From a checkpoint of a small mixture-of-experts model trained on Wikipedia: a softmax router, 269M tokens.
Below are experts of layer 6 (counted from 0) of a mixture-of-experts language model. Rows are named router (the router's row for the expert), gate (a neuron's input weights, with its number), up (a neuron's input weights, with its number) and show model dimensions 0-47. Each number is 128 + 32 x the weight over its row's rms, rounded and kept within 0 to 255. Numbers have three digits each.
Before each expert's rows: "gets" lists some tokens that make up at least twice as much of what it gets as of all text. This comes from a sample of Wikipedia text that the model never trained on. Tokens count by the router's weight.

# expert 68
gets: "15", "24", "14", "21", "17", "25"
router:130128140092109141052105117091116124164117141173154108132121145135116142115144170065127155124102195157196157122133117133064098149143119135109152
gate0:129135059128117133145114113117094184116126110153128100052116159098133190166108138176122113080114099097113070130194048157138110117118108126171102
up0:100151178059123151128076120067089098127080190188124159112121163126143099129144086132205113092176118178142196151125154117133134130128170152134125
gate1:144131109117124103144109078081134096089071157161172112166112117133168117151126193120160091093147156127065169180117103142136119131153135115155131
up1:096158194151236077195123135158160134172155142122186141107110138101085098146077152098124131119105142105089149131130101133129129154092123135103094
gate2:112093156073112186077188103109133150150076100127129122154178198123123093118185119110168125097115136127160117122172170141105118124139144067114107
up2:132148130143107140133030134131140097155117150136218113103150123094133157115136157106097102160136125170086126133152059123166070145114141147178193
gate3:141095166169100101105214145116134099182138177128109130132120150102145139129075180100102158115103081099122144110153138064105092114137226132110141
up3:147185126151167146122190082133106053160135135078108136118145133150131158145140132089117110115102137109070095102123173141129183173083140133177114
gate4:176235048134087171078095132115169139144160083077131075133121139129182159089158142127163125071132150108139158115091141127125124156140140169153085
up4:147153090121127127125096112118146186173072118134073194096077111102060137097189143125126107098103069169147090165129090154105130170146166111119117
gate5:104089098108136150063114149138121188155148129129165120157109138167110180118097132069111118076127133135201137128103077129091129198159155109169138
up5:129137165085210117177155152108116099146110102133097098122138180086113121109211188110117134144133167144174159134102130171114133118155133075077141
gate6:138104109140139126114144186172110121169188085141083136174157166123205191170150084100114125115121151095081145133118127143167084148141158151105137
up6:122137223148131122109117101067172093154140134065182103142166098149120095100074157065104172121146131102101153119183110140119160132164131129162150
gate7:194162133206089183139154143089148138069089126154117060114113092073072121082109127102130161140176121116059118064141145101126147127190107087110101
up7:138136130131127196134132100061138080082127159159101155114110160096163159132154150069153108099161104138116125106086161118129192104198090069158104
gate8:156113099142088146135070115146077138114118113145110114131121152167092159167158124129173091133110093136176159217137165129079110130086093131130131
up8:133122107152129072139136112138072120102148109116069119124116100146102106109086146093145108127061158109133180165042161163115139144130148094149108
gate9:137134152126105208088150161127083084138130060109122111129159097138163122181058159119108136099138150138088053090147141097101121142157107107061159
up9:092171115133182106159141133134148136109130122092106092101107114188138190157176100161122101136119127120122177182097152186107220148071129129117108
gate10:131076163106109154092115136173112136135169146151090077188081108090145137099134197075177108079132123155188130062148120117148123081119094127097111
up10:135177153144123104126141106177099113134177097157116109114109157087068120101105088122126136115114161082142161136146116131065081146100170089051104
gate11:191156168204104142154116096141152124170124068166137157150160142052079111111119144081132111112139122153165133103055143144097087119095131163113149
up11:179103136150156178146038155102107111120104105121142092179113185149152105104106122149130076118078148116146169141174133077148107144109101153115095
gate12:113114151188178138165156165142143156100126122108109106170164189109089153133069178119080189131168121123123150114117170196111166114088140169093149
up12:168189087117132139112092131138109131140083087145124090111123103074189123092111140164140163139073084146085136161093096091120174111123165101138148
gate13:159158179166120126098118155135175148190116150123142116115141177139106150138135203149077111121140140146088152156151137095066127100106070128095152
up13:178130163185170148116166096168117151121145141094075082097155152141125170144152123124150173130089159115213110109152148088089160114102127143127173
gate14:166125176163136114172107086125144093097097076128147139156104143156150101120173085147174142123123133104176164201129134081140091132132188132113154
up14:195123171102150130159089136116121122140162136157103168099125174133121092138136114154138129055176144146166117074087150108186114134068080125114155
gate15:116139106122168153156084163077171138165131143123114107121196182206132169122174148110084138138149160161126117104120128094089112166087128104140139
up15:125117163100060139180096133107139147149156089111114122107126075124155084185114081138156133099114092117155169098097136125121052135188117183102166
gate16:126229074161070119114177133136154143099077073115108175159115122156124083074152124136115154109143068125126152172119107150124161116112139113151128
up16:159147119104086068098140196125026167141152126138127165155123120157112135150151069108163104120115086090107085079167154095151138173091159112168108
gate17:100162117150122141089151184139070162112136146086204118081097105123127125098121102150144122169170151129115120114160122118164092154139181140113106
up17:124118115156136095175087143092105093154135122091068081124161089125089137130112158141104110133146109101119113102131100120135164141148115167129089
gate18:090119112151069099144179067104121132127100150117114112096167156043164142106148066139105165169064107110106106090165122160100057111152112133050125
up18:156139173098127083123101136104168083122056174125142154122112161081175094103186093140154144148145124134142150102068115113122069134087076093140135
gate19:147090110067104115048133122095147184120073130138108105147109075125130088083120121090130119092080122167182163142162117147087093086179180180096114
up19:179125101118121114065145094105141187176087072144141135160117107117115096073151089122172180154117172119196086047107110168134098130137121132151181
gate20:099092077101176163072125181160113145135155125095102094131118144161123142091126136082167116117132117126107149167066110130177151174140110172177105
up20:079128132130110154169080112215112142112150132124097118121152121130157133126154121155128121180138133100093155074143140141092166184135067104182118
gate21:138107155145080080103100117149157141109072119148094111193120160158087092159162163161134107142102090129118144141098150116152106187128079147098151
up21:134059128148143142186144124137178152095184186122133126128182125112182110160057122112149174170152158132125109113153146109108131082049138201107095
gate22:147078137115117118087130148119170139110169182179193130155111083099159148127056124130123137061099123095121133128215139119110116129126155170155137
up22:147126127131155160097119135121173096112132194119157117137100107164158135233120116161127145103123132135140105154162113152131153130109131181127115
gate23:192100206128167151087115088121128121135132160045131170130193099166141147141131110108171142139151113106058123104116120128137179103082113144099150
up23:177165158162130098144128094055147137083125122106108161095177122167153112130160142158153106081171140144073133176114102112137118165116119065159104
gate24:131149151116131201109136122079081178127115116135129131111173038118130130127092086092119093098132085067126128084146115057097088109131152118145109
up24:083107111119147081123127132193127143127109064133176123164121096177156155169107115137183148115135122100211215139156126104132129168113108137117131
gate25:165151102069141056124120149114158076142092098089136116147109117077129109156107197063156136088150163162121124123191130063133103120106095134103117
up25:135125139153090153099097147169153159120120135175079126153122188112156105143118082166163145135101077119081198169146119178134121243111137101060124
gate26:146109141126117117169116127104169156175109101091185145096126113091170146140099140080149090153127158137161190088164125101151145145100134155146141
up26:134152087117155129170139103176154100170151125150113143181137161120125091159132150114066147110096094125227100140163111124060129097127098178152117
gate27:165105135134111130109125095149153125084184116092103122120127104075114110146085139164170112120105139099126095136113134125108127180142075102115087
up27:088134164146115142119100132165157137097107171220066155131098099119150111099111120069112174117202149143176119144098110067126106085123068180117145
gate28:111117157135141116134161101141158161113152156155176110126116077098199149150127133110123087101155136156081104156116186166137121170134155179088172
up28:136087145135116137136127116155109141138155131057156125110144149145123083134109112102104133154116126162114119142069170146161188127105103113154135
gate29:129136107105113124127182124140099133134149151135131184143135157116140177117133067124123146129130172107086174227131093132122154137143125084139073
up29:159098085122071143185128101129115185104144158065151152154097088146140086134174144127180131134159125115170147116143129071129105127103140096109116
gate30:132089107086138174054060112114138153108076130138136075154118102128121147145156126095135120074116160122156093158148086110067130108079147124152103
up30:151119112079154082144192157094165155190212113108139076160116132171126171161137048149141097172092123140112118130098158098142171152121164153140145
gate31:051141118095151114099085225135125116175106145116098115114149097092124099136074136052154127122118176159155175128155121101095084130101130151139109
up31:181100124167136138198115119110147104134119187094170112101088138065099148110128106156108124126156069156041140145134112123143078134167169132153152